Experts of a small language model.
Size: 18 layers, width 256, vocabulary 8192.
Experts: 64 GeGLU neurons an expert, a softmax router, a shared expert of 256 neurons.
Training: a variant of SOAP for the experts, 335M tokens.
Below are experts of layer 14 (counted from 0) of a mixture-of-experts language model. Rows are named router (the router's row for the expert), down (a neuron's output weights, with its number) and show model dimensions 0-255. Each number is 500 + 25 x the weight over its row's rms, rounded and kept within 0 to 999. Numbers have three digits each.
After each expert's rows: a language model's description of what the expert responds to. This comes from a sample of Wikipedia text that the model never trained on.

# expert 35
router:531526519545488526473542491536486540477511501527505507521497478523512481503470507500516490448497503455501493535466514488527482517527535525478489481480482484510485483463556504476518525493497501532482516460504508540545517445510522523487479461459512536512459471490511486458563481488535496545523465524487552479421525548489532546513508511499495496504496474470537514427464502541489475489491529498505471462493487519518499462522464480535496493502470488499510491498481493492497494524509535508513509465476508480537490519475492500522517503539525492484473522512471503524511486457454501486545508532487514499473494534488537464537489524489505523491544523492475498466560529508531513534504504525506474477496524487531501505463526501500483503520465512523478486491468542494544512479500503
down0:515502486527510488545504475527492494463522495468497551523539471457484486493499477536477440513470504495533484495489506501476530498466474487496514506474484554527501494495433511512496485452527511513519507457520499487538549464484493481484509513521501478468496478507497516523495527480523498495507454514509497503486512517528474519526529486489484503465484521479457507502515521503518481541525525491490478482467437465492458475480488504468484529492496526496505482520494468543566502535505509492466486507501503500501550454535498510493516494478439562494505451495469453557484501475452500479460509542501485535536517484527527520542489507496505499482485519534463518517477514505506503503461464516522505505484491551466436494525467510494478535517495504494487520450488487496467524515451512
Commas and words opening subordinate or coordinate clauses in prose, such as which, where, when, that, but, while, However.

# expert 42
router:519521507528500512489560479534496537437457523496487523504509502541529452479488527500496522491454458491498509512444493481513528486505523503488539495504495515524495477477508559504524518485480517524457503478519549488503536478502510502461485477485514497554522475500501499448516458477492467526519480514471512497475477536510518548523490514548470483564454485495500552478506494530490439489529537445475466458476474495540481473492461485542473501496491478501496503524479488506539496520523517527477500508512498476497492511482500503528533466486517483498470516493491481485500528489478499509499543543513482527469473511489527480531494539488500512517508481547493539464521525544531508503511508481531488487508507479551473491509530533472463492519452526517455465483487505523528506497523514
down0:450486468465475507529447503506521540536530443492537519530552499499476532503488501486490531470486512510487514543531479504472487482462502478462492466517491510513497433507520515543531506527481479517476488530473543517500489488513483476534508540492538504492474537515461496503540467480499473481521499511532542510510492555466503487466544452521476490501518484513467515511494505485505529514496529490510541501515493500510497486506506525487494478471489502517511526552482463469502472478519513483484538467494483512499483514509517472438529450490531491523542482511526492480513488456504462474530433515495530504504496547493495483486503535495467480506499485524456510516474519496491497500516491481492468503468511489549506516542462436549499532495488497495523497499556526474539494535531499
Country and place names after prepositions like "to" or "in", as in returned to England, lived in Switzerland; also final word pieces like Bulgar‑ia.

# expert 37
router:528521511508480544493560471547527486481480494503481509537549505514508471483512516504515525483482440495508512550504473509527500552528556511477541452491480540525504485501535515497550524481496514510485489514551524469525528469474524500492463499493536495520502485496508468491509550498492454507498478519457511499486493510492520532533521494531502502518505505499510524473446475548484511485508503502496492460494496475547494495505508485491486481498452517502530497516468484532505466499513528539522516466529486480516525477458506487541522472490533459479488502464475510487508540482486508486522538484501489493455480514473539496468456498473527511492540477505496502514505534533487495536493515497536493532558519476518460535516543533531463515514441512510467470479433535492482506480502511
down0:481494523510472494508492474495507496511520532466527494538471482439505500545547509494502476484514498523515521447497514504481542525539482488468483574520466478508505473567516477453500536509489451477503490558483466513494502558469489536473523500520496505481499528482527450486560494479490494491463510485449512503524548496497537497494453468518475513513556469478467495505529487503448505486501482450472526508521501495508484485518499440524475480471489476514543495504494537507468485511478544536474537495488546500518524497481481505498532480502498446521465509501465472507523494517506480482498491494514462481487494507521507504507534553523504501531473516519514525481492527532505499513493525494557515488535490498506493494514486480530507493507527492491543496537481519548527523471513497
Pieces like s, es, os, ş inside or ending words, often foreign names and titles in tables, such as Ansari, İstanbul, Eswatini.

# expert 52
router:500531553531485537471501480503484521479484502526486516527500476501518494483486493505515464491477473491491472504444509480538514518512493522497509497513472511514487489499522511494532508466505539502479495478544532507495528490492541468478481461503515514528521470487512474464497485509516489522512497533473530490471464533477523521534540565540478504550486468493503518472471482523496489487542545489481458486475491532539474487532480466498484522501505432479504487512481501503502487539524515532450501485541481487524501501494498493538538504515494476496460533510515480520525526479494504495538526505550483484489455524459533488556476532518474513493555472530500509473553532547518526519537512486502441510513526502545506502483521563534468480520453509505480477495463503541529481479516506
down1:458463503531447504489505527518518525470537516532453465519490458499518509485492465496490462517507509525522475465473509484480498498495453537522510452519525498476486467503528521502531475526493499521500483509475490490521498525492477528510503510496482512498528556574485531496495456492492467470464511534480517498510478517499492528513511508454488486488496490520467504506519496497499501470526505531569545560505487483511497488540536463498501506510502500489499457467521495506542567454530452528522551496494516487525531480493459526493509523520477516503512527485497457473479466494498496521527503522515508516467478444506509500471518541473464535499533449517494543464512447506503512492482494492515502499502486488478512471544498532519530523488516461493490518468522530480543504563499517
Number words and quantifiers, such as several, many, three, various, and the noun or adjective after a count, such as municipalities, young children.

# expert 34
router:544547517517452532473558444526446484458488508531496501544506493523525456501485516497520500499490487459512533521471533508527483509517507495515546489497441505517500490513487535484510513477472525521478518498518510535483511473482514502502448459447526496522481468468518474491497459506541457504527476531517525442471487523543503510504571554496483507516496482454520543485478484488477495461494521498472466485491490530522470493517484484510484478516467485481516450544509492489502488532511497530475455493503484479498512514511488529512513474481522497450508526491488485547532508497500507515492525518461473503477484529482524500504474543485485556497523501490504469496498518511515491493513530483517510535496521472538507494497533494510469532490457520571462491454485489494508482519528495
down0:480537514515485532470526504490475508472481522523481526513485494518562519520479492473486494480556483471520490542472492436491527490520545482476489538491518487509517476506512519519525511489497519532483519462505528531482480489505500495461537474498503527550485469464479515531479486506500540463478480525509489512513476534475471471534498526543465506502483491512475486518539482496449481529476547497543485508479503469491550488476462511482487483440472508464493499518492512483542490511450500527498515541547512479511541535470516466535490501507473474491526517529454520508516481474521529500521487474559490501495481541532517459494497510511491509507523521561490488522521494518479435511501475567498478485513543510480551520502462518501477494508480499497479486476502469478537515509517518
Opening brackets, quotation marks, slashes, dashes and LaTeX braces, such as "(aged 72)", "(UUP)", "and/or", "[This".

# expert 3
router:504505496533495494479550461505512517420495504523507516520538467561529434474497522523538511511493480490488472517477514490523483501521522501501536511480490513537473473492542549454550507475485498535470520473527515469469527493486508495472492490501535549523504495500509468468547509467546479489504491520454526512494476511485507528514506512512471491493493508497530517478459460522475504476531519492510480498496498495546499477531492461530459519500482465460506476529502506500490486508521501490507482506527486494538501524479511508543537460518506500488479531496482479499511500483513526503519494530539449496470459524495510447511472530490493515525529493513478506465529527518501532522500529543523474511505502451578496495486516554516481503525437541535457501481486485482532496529512501
down0:508502487570511487512490559472523534514528497484503479509480486494488518495463520494461510539526538513494493475506504497491500516513526525471512465544482456528516479500485534475532508485519493457436477511510495443491487519474511500465495508491526473491530456472508537513516503478532513495510455523481511464477474488475487487524542511485530491542528543518543455520513489440530525509502482548521530474466508457495501507524530499502457462505535517494500488515488522495520474502514534481493510469554522499477475512501505502524541505510492490463527449519501506523458475539511552475437490517503470498514501508462474455499499483530499520481502494493514508489473487540486517477493508493527502511516440521545478521470494515504477473552534473519486487473463481484475486524548487
Three groups: the word to after verbs or places (to create, to the west), single digits in tables and scores, and Thai, Korean or Japanese characters.

# expert 15
router:501500521527490520482511451511517518501482523490520496521549444540499461507511521493511501452517493483528499527504535515538515505513516538494511476489493554534486474440522513499511515485486510509504489503553500503510505496475489515500458468494515516546486504499487452450535509478536493498528496512469540474482480487520500512524493515543493503525446491493508516473489445499511495453492539456496487454465478508530493493501473462511473494533463493496527493487515490497495460525522516523486499495504499477481495516518511512519509488503480477467481510461449488492526517480482534480541514505449495537452479541441511476506463541471458487502541523487503491470507540495504506529520511516524465526488490450503487511501500523529472555513445524560446493507467545474530494511540483
down0:530479477507533566474459546528443539507531492521547494493520542510461472470483521470516545510474512505530552535517524486504488495510537506476481502522549492487456524484531499519526470506512536522473490514537538478532500515502527539497466479503526528486491453456529493504505507457513504529535491485495498435491545518510471494478524470507516507487486528491535461525493505524514517525492513493506458493498461474482455520497472496522518440495473487537491493510477508496514541519550516504505494503484488504516505495475537528524466484516495464503490530495512489518504533452501500508457534452501478543491486504520557538518498502506482528511511490543518503512517516517491519482520494501549527504474492534500494478535444511484464470511535458485495492459486524477504498474479490
A word's first capital letter or opening piece of a proper noun, often at a line start or after a quote or bracket, such as T-uscarora, C-ymru, B-ulgaria.

# expert 62
router:555515544504499541495548466515520507471471506525497520513512459518504463504485537524508497498471492446517495511476503482515534525513527515483510509472490494543477485491520503476524514479484499525431492479516507507516553474496489511498457452491521526509499494444492460450494501472528489535515495503490520482470453522462520550530487543508482475496500513492531522465492493503466485486514547505492454477467487503560481426496485475533481500519493444504501466514491452524513480507497544484478496462533497494521525498478496509522514488506530486466496531477471483491521525486474499486492508519527499494473510534496520525529505536490474513514502499542504484451517504542521526541518505495565449523516527477550508516473515504502483511512475525507502434471467509511512468521496513
down0:490549537509509508514526522493532453521536494483494479495503522456496476481530488477504490493507483472469519511528512489463527476542483483524506477470501546483499491518524523500498512518536478491524484494486467520513482494488502490521532469487445518502527484511474430513507521495473492483449521498481448500497472471475530506479472500474485498524468450472537529486495506481493549548496525469496472454541528522468501544501493525499522507494519517544460516494438499466487503580496520501528511459508547548471474534465499506502498564489501490496531528495502557527530538522509550442490466507510518474478486530506495520492510511506513502484499447486507499522504505471537529519524504537521518492512539482484455486497483516469509489504524525526480529492495527507530522506491498
Last digits of numbers, postcodes, and coordinates, closing parentheses, and country or state names ending location fields in infoboxes.

# expert 16
router:514558555531494498485535477517537538493498547509501547499566506537517502505455515480528517472470511452504510506451510499523496503534560523498521486445486503522436486509539494487496527485456507520471526466517531509511532467476503491513485489443520509534501476490515492485510501465515508468506505567494528493485477506520515563513517529571495510512505498472521538447492493533485494480536505501505471524488488521537505438533509488513450534497470452504504486483492509524512460501533514534507478485513516483538528557503504549522509483458515486496485513483475499504534496482504510489486518517498483514486491485462509459523481494477496519502506453506481524488513506524525524510547529516518483511520509482513497500500516501550476495516489521554485504489487500520531485470511512
down0:472501497481469516456491478488495450484479468502474549545517496522524470481494472487516495535530496512512514499494515487515486530449535522528497509544502478513477544535456531494492494452504537482493505495487493520488553490468475538463550489495536507484486535521506463518527448503468513529511488446494463459502487499501499514472450512500505481507512500487514507480487516473479517524494552442490496510517533494461506468487489504473555502462483520459460501509521501525557480483462484470466489470485501477457484480507498502514522561490503531534456500497510510515523474474479479490511518494473551525522531459525545473512516505448533513521519497523439514499505479504509535470462476519483516498480500488526475481509531498478533543498511527481465487519464492490486508525502503
Prepositions and clause openers completing a phrase, such as of after "as a result", for, with, after, during, despite, against.

# expert 22
router:522503505491495539499545470521469513472505546542476521515515495539519441495509495488529503519456485491468463536440495465508508534525518525489502495472468529516500487516497522478517533478505515515462497479538506520504538451485541496454473477478529508544500501484515460476514493479503469524523470504501520453489503503483502554542497515532484491532494504488510530489429494515459459501526529517488451481482458499526500484516492473552426494502490486491503499531490500506509498535516504491498480464545461473547512493480506520577517471488537494474485517517506492489512509489503501517496534554528508488498510499491521475552486524508512531499506454537483501446533529498500495515495486524517466524498499464536490504488525491502489499505476515497496464455492526536489476490545532
down0:530501463479528551503515459506517517542522513479472520476484551507516535525517521464519523548557494551524465529515498496486532535481497467474462521511526510523496501512508546471493462507534469489516485492500501462511466527507518453531512483530483507488457504475502533512515498504545501512518523469558517485457522501538442507477466503513508484437515512472475516545485504536473519511528484477512527481552533508473525520499519515533503505494544553494508488524480498528469509498501500501505497560466482522456523497498482505524470497476488494471449456490480523541486477500564490478475518529494516473496498507498495493482517483471487531524494511494485517487498505518542526489494521499532518512485487504499546527452503451487510483532504532482548505497501537519474473514527492
Word pieces ending personal surnames in sports and biography text, such as -ović, -sson, -enko, -owski, and names like Smith or Williams.

# expert 7
router:493517512484489546499505478521535532443484508525460488509511508525541489505449502490511525461486459492491480514465506494520526534529522509488514473453466518534522475490529514460569545456486509509454504485514549508526541448493507490484479449476520545510506469477520467430519502484498496467524500530465515476445520528493529528524525530498477490495464474468523515509499475517463468471502493492471486470459489462515473488526477467517493539501499498486524477505506498507528494519525499527483472447525486460542515508502523493512533486493499478473491499519450489498539519497497503492538511523503479495463488547492532509488483510503484509529548501486502490471519531497559512503538521504510477540498511472502499478480529494527477510509480515534465472499502547502525453465488509
down0:486513540496504475520454481523488504530515481508481475479535538472486522492503495496503514523486477527495495482503487498488494495497455509546506534519517503477533526489446517507530487457512498504520487456527505506512521494511485550538510491519498519490531495509539563467498481529488484491512527506526473507471505505535457434515507506507463490489451551535431543512502505501478498537503509523521538459508478460481481466485512478492530520477498488502516532506514499531543507488508496454510502479476523465524519518517467490478519530465483507454471553488515461515487549509478461526451501512500465525451469492537484532478524486509497461500494473515512534481516470466511501506538486501499533521536522498479449512500556471493444502485558471482474505529485468497480522501479486
Dashes, bullets and pipes that open infobox or list lines, plus field labels like Born, Died, Location, See.

# expert 26
router:538546516522499517469530469516473499484509520519490494551512474535529458491489508505540552501489475465503463516463493494521509541517497487483510486501452536493484475492549590456517526491506531521480501514524520509490523506489513487480454461490530520547485488475497447460537510478511466497515466516487528494476462541507541529525530512532489499532482503495533523473487476490490477469510518460508478492491482509567476464517474443512473508502494465500540496536476485512509497516509497486514495462519504480530531505494515479532506465468505465504496526493472499486518540485490502491531495529504488509462487544468518517507471533489474499505548508496490453490515520517518525512513501496530482529527503481569478505497538525513488515523485501515503501436483518520520489445522538
down0:494485511513510473517507480506500566536476534513532480519528463522491481424446483465540488468501508508505514486473466523446455524485492514454530519532544527479486494510498505522504501454525465511475530525469467505508459475534487549498507470492518483536473524480480525518475478504478477513438504513466508534508491492490519507527523512525484493521546476525535533487477478492497477513478463438501523504495459495506538499489509496506501514502509505519509506485496513498502500441490507500494493489489530505530456503494475473554499531512546469504504523507473495518500482528479470451484490511483544543482473511500525497471547494509504523540469465514491524487524477467497511535514503489443497449469518484512513476501508502481542513458519479507493456546479461478524502512540483
Possessive 's after names and possessive pronouns like his, their, its, her, own; also digits within years.

# expert 58
router:537503512541493495501533482522473534453486543501478520540523455517527501481479497506503481501507490499470490507478530445521512509503531488489483475482442521498479480458514532493519520457491512518444479479527556506481502484477521477500437458478525514502491466484503486457542488477526486487500483551499505497497491561536495520518533538536467440530508491452532523456489479511484471481539545493527482479458491525527498491527463472521476491506473484468497496496487476512519517538518504512467490494525486493503467506488524492505519484474496480468502531485531500507512527465502518471515494528489463467450488534498520449509494511445484523496492491520483477463517528536553509505497539552527511524510499476521517508483548509507469518509440541488495496484495492528511479490484514
down0:484495518501517498523520532500536488516521492476453514490470523544475480490531528509499502511479510490505496459515536502481528512517456502477517540463475523481528519509517486543486525517526462548531474529487494497506500512453518500583512497499505451489525493468572486534497518489498460515494513504478499461521517462514471497542510468523494510505480495540505489484512473494557535511512530505526515465483532517466507489462514483551523499504484513518506558527521526479438499513485542511494527518503505479502528493491535496494506535501514514471460525497464500513490486536525541489517521509470507509499485511450469522524519490477524535503542508482478499525515509483470492509519508478446575481461505514500512494526483562494510500500496483452495491486501504470501463469444448
Pipes and line breaks that start or end rows of markdown tables, such as climate tables, squad lists and election results.

# expert 30
router:518543498508490526485529456505489505430494507511480499512494507516525495505486515500524528487507458455481500537499538511509473520503503488484523469450415504498481482470502520436525539453513501498499478487534542502488493461466515485509456463444525498542527503471509484473522505463507448510501440511497527445477498506512525524505512501529483450529498503506539505461487491523463490511503490471500487470496479503513452504536497466541489522500516503494548478527492488543529474545504525524521479483488482469534507505486504490516513457479502492480477505461494475536530523502520506465485511515545482486464488489480516497501458536484504529491519480502486484514540545498530527552504524492490464540541506450545460504512518470480470504529480494524477499484512512498514471490518496
down1:476501475492525438528509525502519504493513487495491461488482521503485514513449478528498474511511551525501524539542519523452497531473478521492451464481523505513502483532515502445490497499488500449549495546486503517493513504462478451457486541507499479502500454509483497523470517504498476489516498494527521468486506478486499492501515490493507544536485470491505512527559507487507497499541514517496507489486523503492461512486547498492486494521551526461457537440479515437498499506464478527496520497482510505526496483506497525500508471536510538516480508506502468504450477479501458494442470522489503506479513450492474478472493462505481523541476528484441499520542506526468555542534510467503495513516496505517481555531493506490507448507493502528526532486501465459518487490469533
Bare space tokens between words in running prose, where the next word is split off, as in "cuisine blends", "People enact"; also prefixes like re, un.

# expert 49
router:512492534470480578489510460513499511473496474511501514579504485508517437452476519464523504499495490463491449536494487436547489517508530489482510486495500480505468464521517513497530526477474512516502484455539515505481509480445502477465496506497534488507478494494530505471473496499561485479491474524465537458476512514542506532550510499507449498539516501463537545486491461524478483462499490480496462471502479489526463480544466456529492515493507450487500493518483494505489500496510518543500502475518510493514498498500505499519508463505501498491489570499491487504521531478465522440542479526497505485470483520470514492522528554477498494517501517519472494477539517521516525498533537467490487511516494477514509541491550496497488520513485559500498479513486506494531505495501529
down0:519464515505490480516516527499450481475526480503517481506493517533506527513497494491540504481473517490511516518482478504495528459516488510512461557476488484498476499510558517484514511508527483538482477471526450514463500491472542497504487497453503442508484511485514499470534510540538553492530517435545473469476485495459522480484462483548471462527494467505501510463503562489505495494507529521496481510526494498513536465520481516452520501494523497527540530528526509488547465498468516483464566508505501494494520480472475499484512468429565488549474480536493499484512486496517513498510483517497487504506514474477513534537488478507500544502463492489501464493495514540496504493494493514447503513458532524479515494515483483508486489459491517452471527514503463497491537532543519
Short opening pieces of lowercase words, often after a, like ho in hobbit or homicide, hi in hiding, co, p.

# expert 39
router:506504497524476495479520481477473511498514540478479518488498468530532471496432503507507521437481490491494511535459490463522514504512504536435492479490484537511474462468520509492506499478504516519492457487502494487508513489461485534502487485469518499538505494468511483492543467473537486512510463532503541439508486525471557483526488510497494512539523467485512509437450513486477491492490523505492471440511499520516472503519481480551490503503479469504525496543460500506526465503536497532503502477535529476516482489465511509530521500479525494510501526459512458509524499502491553479522555509472485504488511519510521462500496573474464520531537452513487486482519509547504513478509520540511482552547480482521483564491531510513490510511485496500500477488501542521492460509505524
down0:515534520446506518487478546539497481537456523497534482532497525475519521501486516492494498532526473498474467470458484490522482510576483504553490524494504501487447509517510514512490487539524479514538479518462465504560479511494513504523503473505484486545497492502492458511474504481561490498525529500509514447488488519496499516500476475461517426533470502482470481482512501510526514484517515477526511540571525506487486500519474489492460503469462497477480473455505486452526494503488515524493447493500518522538524480537467532500502508492478495434513469500569526515489493493533520487522549504539473513504492489473483498510505509460488526491485527522537508498502482493504479515494504473502516485530527512478453494498503496527474512455527483494470532495491487530560485534484508
Middle pieces of technical and biological words and taxon names, such as ne-cr-osis, ne-ut-rons, curr-ic-ulum, Ceram-by-cidae, A-rthropoda.

# expert 23
router:519517515527469512490514473514461508488501511529487511516498504535518467490486522529524513515499506487487473495492522470532487524534518469472552481490485485549519485508499502497529541491453517504488521478518544497482502479494536476458503473465533548506494492498493495487505507479504503481519462506473522499478485526462509529507536514508467463530477505495535522492497514553473504493508506469520476500453436538541492480488472441556479478496498493456516505529467491535518472506546548531504495472513474479534533525501466517543526467517535488489467525479521497479512530457512525474542505545526497495498498508486548460514493539455491494568496493483484500456521539496514521505517517492538495517531516476515493498464532483487486484512473516561474476480453526487545534524510528
down0:467555462497512486502500514510525547500518462525503482475485481484461496470486491491465488518547480531499544474502522480532518484491484540510521489504525521447490509507478536477483481520487464520502512491459465484506475499548484494517494551492522519536557473469486492485564462455497470457513488481514491504501486557509506502474511513519509477460505574555508524474512508510489511564488533441519501510490485501499481505493470521514472493477465492525448526484513495502528470509531481455465467481496487515539533533476523468502468472478505497465497539529485499526509479496498470488517506505484512454499487520535465503490474494477490522496484460523522515500505492520492501531471446534471544530492559523507483508499459468473495484491480484529495468477512530495482502485502479
Middle syllables and umlauted letters inside non-English place and personal names, such as Cux-ha-ven, Ludwig-sha-fen, Bar-ne-veld, ü, ö.

# expert 6
router:521532499528465538467541448508484503469486542531492504576516511536522484509494526521508499501487486480526462521447471522544528556503498526508516481446476509499461482483497507479517509469511501517492465492533512521501481469474526451482475455479520476536495526465497475473506476484511486523559463503517536469491489498512516533515489520515494494525491507516549524484507464508477509509510494469484477502482464514508493493516460483526478504513484477502499486544504504506506500527503501535491469452495513446498526509514519514546508476519503492475471530491496500553532509485513538474525526530502508517475489520479547438511478505484482518498527470481462489469497550500516514507528493505527472521524520483492486517526523485519484502521462532538465450501491464550532454502562478
down0:556528454466512481512507505497516546473521512489524533507495518521489496500499497522491513486521522475465496524474518548500504528513493545497471486514569480473510470452513526489523469514525474490490528507515494486531474465483506501447498484518508501520500444528483534464491486498491454551499532503478489491508487474485476441477512497486501537545529489469531491535529468492509527470491517486478482501483475496476494523474491521486523452509521458553515510493440552511495509521528523505491489512475553514500462500555472531510479497519525464532497480509506523508504471511466492478511489509507473493497505555520528495505552494550486500502497456521508532501522486493476471477476524456531483484500472464458483542527512488483497471507506474475504522517475499482491455522466424
First letter or syllable of a surname or foreign given name right after a first name, as in Andrés G‑ómez, Jarkko Ni‑eminen, de No‑ailles.

# expert 46
router:499515519523483498482522500536471507473471525513474520507505504510510486494497509521517496509486507470478496542471518503525515516525489499476496479478438504499506477513502523496502531488497505539479460463497524534487520489520544511456487492440548524513484510506486469453553472461522439480528474510464524479448491522487518521516502545504507471565465470464530534475477470511473505499536534493491463503464479498513462477515472464535488498518483489482530500504470490529510486525504532494501511484540488484498564514496506495520511491494494459512477512462489484514523541476491519507508513525513501524481478512482514494519463541472465518504506492517505509448559545536497489521493520514540443510543508487557490547488555547473478519521470505491489502497475512561509484471533496
down0:464531530466486507477554475488496526494515529489506490498498457519507519493455542491498548524485502491487518486478496531541481507469514550511530517515455449513502524482527498503478503482496535544501574488442494477516531487514478478487485510513509476514520493484510493486504506506515495478479492509549490492503487494489445483456521469515522475449509503509535500523487464507449480466489516531494521528492489533516487467490568522477534458520506485478532503486502529542518520454492454485512496534498514521482513479545482505442490531493508515540530500517490536460482508496498473459481491483494509476513490534483478494537512465540500522545492485466559524488475507495525505507515483512468461495482506472501492476544490518513544481507517465543509523491450494495502541488544541
Pieces completing sports team, club, school and place names, such as Diamondbacks, Longhorns, Chargers, Football, Athletic, -ville, Wales.

# expert 0
router:514531522507472550455532432489523510490480518524491500541527479515541453468491496465541498500498467476508507496490508479533498483539514523478482494496480510517504484467502487473516524489489511508478502496533537505511506502459516504490487438486518500540482477481510506464532497460540459504515483527478548512497480526503508488509496552503476523543496501483487502439478509514468476517522561496494496516516449525523448488534465458550475519484470478490517457534494498510526518526544530514450481443526497448525507554499483500512553472487538484500467509477499485527527486491474494466488536492518525480490459560508519511505484512505503517512494458499485486489509502516524518518489503506526475513495525490505494506488536512495484527504461544561494486451472496511525480473521508
down1:491479487556488512453529502467523474488511470533423505504503508480487498538478520452440534489502465486504521511468504506532574515524496498474487482490522488487489518499513488492504501477495487477505480463478530501519505526509517491510528461522523458440476550482480528493510501461494501527478515497486481519479467491506506471524505515483498529492466479494475477493525533508518455477485481443479455489507518502495469484530536511495566527484497429474498539527493487494517505542482476476508517534481526498500476506516515481503488482481492471527468466463495506500525512493507480522480467488526463494545513489545517495507493502472491479549476457541488462479507509527478498481510508546527517537504484519466477525518504481519507522443465499478493522501437492561494511473502476
Dashes, minus and plus signs, spaces, parentheses and decimal points inside numeric table cells, such as score dashes (11–0), goal differences and km² conversions.

# expert 59
router:528536489514517528499524482501493516474494500528477510536483504523509487493451505476506501458466487468519498501508488509566530505532556487479521478489502515504501481518557533488525518491517497545473519484525496491502531485490523487494460467496535499521496471494515469457542485472514509481509484516490533503468501515511544540532515526506490496496470453481543529479465508485510500494506529499488473481491481532496475444516478484533442486498436455504514476501472459490529482499516499511516481484528492468487520544510498489517523467483521450463495528490462492503527469465493502482528533530465519483460492537492502477568470517502459516554554485518484488503543509512545499528512514496527439542518502488558473509477521506496485498512468519489521492467468518509505479476551501
down1:520455492503535536506463440488497528528513497515542523497480524457539504485504487469502500494477483530466484491546495492513505505472481477501491488520491495488495472521480496511491512458518523467535517516507504507450554519500527495477485511494523504540480506491490469480464522492493531513516523460461482530498502526473482516462515493493493448515508495505434471470487460527534514523454490481538483517476499499501495579522497502488517492489490486474507532510519483474557502511532523531479481495524490438514499522484512493531509503529533495538503495513476506498492557495503517522510504492492469423503460436503500503479522521451543559499486481543511518504488479498474517500530524515448500486482460522476482519502485515487432554524497479484509500509489521529507548522470508
Pipe separators between table cells, plus colons, semicolons and list dashes in lists and infoboxes, such as Species: and Wachusett;.

# expert 14
router:524487540515470502478572485491494521457470527530460543559540496538537481451469510498501513508498452469474499496471499503541527488514500493488497483483450521521460489488545514438541530476498509509492491487511493472476530483480485494472458504500526492535508463491510482452517492493508465515524461538489518476473454493500515555539504528531502484543518443480511536466485512543448470492505549501479443481486501494553481506500431488542487525520503455493525495498483498498517493515494529517502510498532485476541505537499505491529535479504511494503515515488485496500514542477471488507496550530492482505467470512485524472509495512488523485493530511518505523495530532499507508507514510496506476514497523513519500506488556538488478506528452535518494470480471518524507492465512495
down1:511518521482514472530466463494506492538521526482537504510529492490499483517461498505548541485526471503529496492528485461518557483456519532467457532554490523496489482529457498473529452494504501467518500436461549478510484462541533451529511451535511505514475486496508500529497488536510509499487483484500511455536489553513522511522532447525452480521512508466480499498513532502494459496491532475478505475508511514483530482485473543478500484483469522521511495511511525500513493523488525506510490525505496536513472494451530504546494494506508520511544496519472521458501495528488463506511473477514521527484460490522494466502492450470495488483473493489547507504484503469466540464519503465446466522500498523470449495480497463501485502484519486471501455539480536507498530515477484
Suffixes and heads of abstract or technical nouns in expository prose, such as -ation, -ing, -ence, plural -s, health, violence.

# expert 36
router:511495526506497529495515498516493527469482507532499521519545472525522488484518530485537478510470470464492486515481502471539542526537526482489515475487474495525470469492494518497512493496505497540461502510529508528516526487508502485487504493487519523510471487495479447461504455472497492502508482543487521464462441554506537522525555533512492501505515474477544514469497480554467496496507525440477494481494500508511496481513462471509496500522491462502514472486481448527499494499544526513446505470528464455488532489448518505522525497480500454503467519524525483487517539499475485480522541520496531501460478507482520487538468562464476520518514457496491528490526521498515499529513508541525437500504516485517504498454517515516461547543466538529499485492485556518478505523528494
down0:487473467542505486462503501494498502506481473556510474528516513448456496527492487483456530558513498494463509488549506459485492551499545499502497535440504526518512495460497494528460523528482522487461550544502534536505541520419492532513477497491542509524500532518480466504515499489524495478492529468503440521469511467501528511486507482513513520485508519503479510505561473484503509517506514479481510491513514517536513488476543482492489546509520518467496475485530499513538508487549529505495475485483528487525463498490504505541501530516518490483503507522521535477494467476522515531519468548489489514444449491487518483520493508530493505498486540508522474478512533452466508526507515522531499521524463521496487498540551498515511547530491463520521497510528494545494487494496488
Nationality adjectives and role nouns describing a subject, often opening a biography or after "a/an/the", such as Indian sailor, English footballer, physicist.

# expert 5
router:506515520505469520466536473511521484510456550517474495513509481512515456500497516484507499490504483494490500512487499509513533496541519527481504463493493538524518476517550566468544517493463542512494467488498512532489494491470508501498458476512509529505522456494544493450544473490492481506512479510454526477455503515492529524516521545515495536572486460467540533492479484540490493480523520482470489499447519511536483447536457475526467497516473504470525499519445482504524515498538550494482502503489482484530526506493498532523514486495523499500475520497487490517528537483497497491513518520506503469483484513483508513550481534491502496511504504519503526439530531517544521518534506526545506525513558498537479509484534489476466528527451535530474481501473526520496501475542529
down0:488502558517486467493487424517498552480512504515524502458491554479502472516504566494464490492474522466458517515494505483546492478485489521512480474475517548487501510535520506472510516486472503510489500526475459500509488489430484496497515466526502474506506505504495499450563454510478471474462503488469473522489529489532480482480502519468506452517510477514496474508510526478469488520498472461455524549538514517496507504467500489522476497532517488504537526512513496477524506507488476500471544497524513490512492477522512503455503505509471485536535519479489508502503500564517513521492509477530466451502486478486511528478525456538492486546465473457501463464505509529506474476530562483536493473501495481490480521536512514504530464470484494521492450523457513484491494495529477
Word-initial or second pieces of capitalized proper names, especially places, bands and labels, such as New York, Hong Kong, W-ham, War-ner.

# expert 48
router:503540537500473545482517475539509537509499491555510501502542481536561481513493525538529492470478516500451458551483516516535516522516499494496493470491479546507507473487522513466543484493503518503446511500527527448549502489485479493474477467451527507505520472486461465497551491487492476485503495506490503455494533516494523520484536539512476492499480471487521514491475517539478473449507541505500478486508492485532477473517486439506458499539439495498529468537477459477499468514523521522494504470514516480473516520503552527509522494507497490518488515511481473473511520477511512516513482488534507489478474517484523503542487509480505522487510453519475499483503530543508494536530509533533490550498510479543462484491478504511472489510461543531482484484453535514532455486512498
down0:502472433505521526504506558517502497474499476496475518471510483488467518530475470497513545484484495492519464484521466503508466499492533500506543512468536529506498511477505523519473518466502504543422485502508554544502478517489505486481545515465494482485485526556494534502497515509510471529565506512519486489478482497481465500463476548493530508458545509525420488540483514508536521490505493464484491498500530504496508491522475451490486540421481558501514488497498496464514521490478498482440506499469494496514473515495470501497532504477466484514525496496492470474509477462503470510492486514470493465515488526490495490538499495417496496466504517528500501500490533466483500506509470494536508507510476519474495474491489542463513466555528502502511499470519521523495516490466521
The word "as" and role-related verbs like became, named, becoming, often in "served as", "signed him as a", "known as".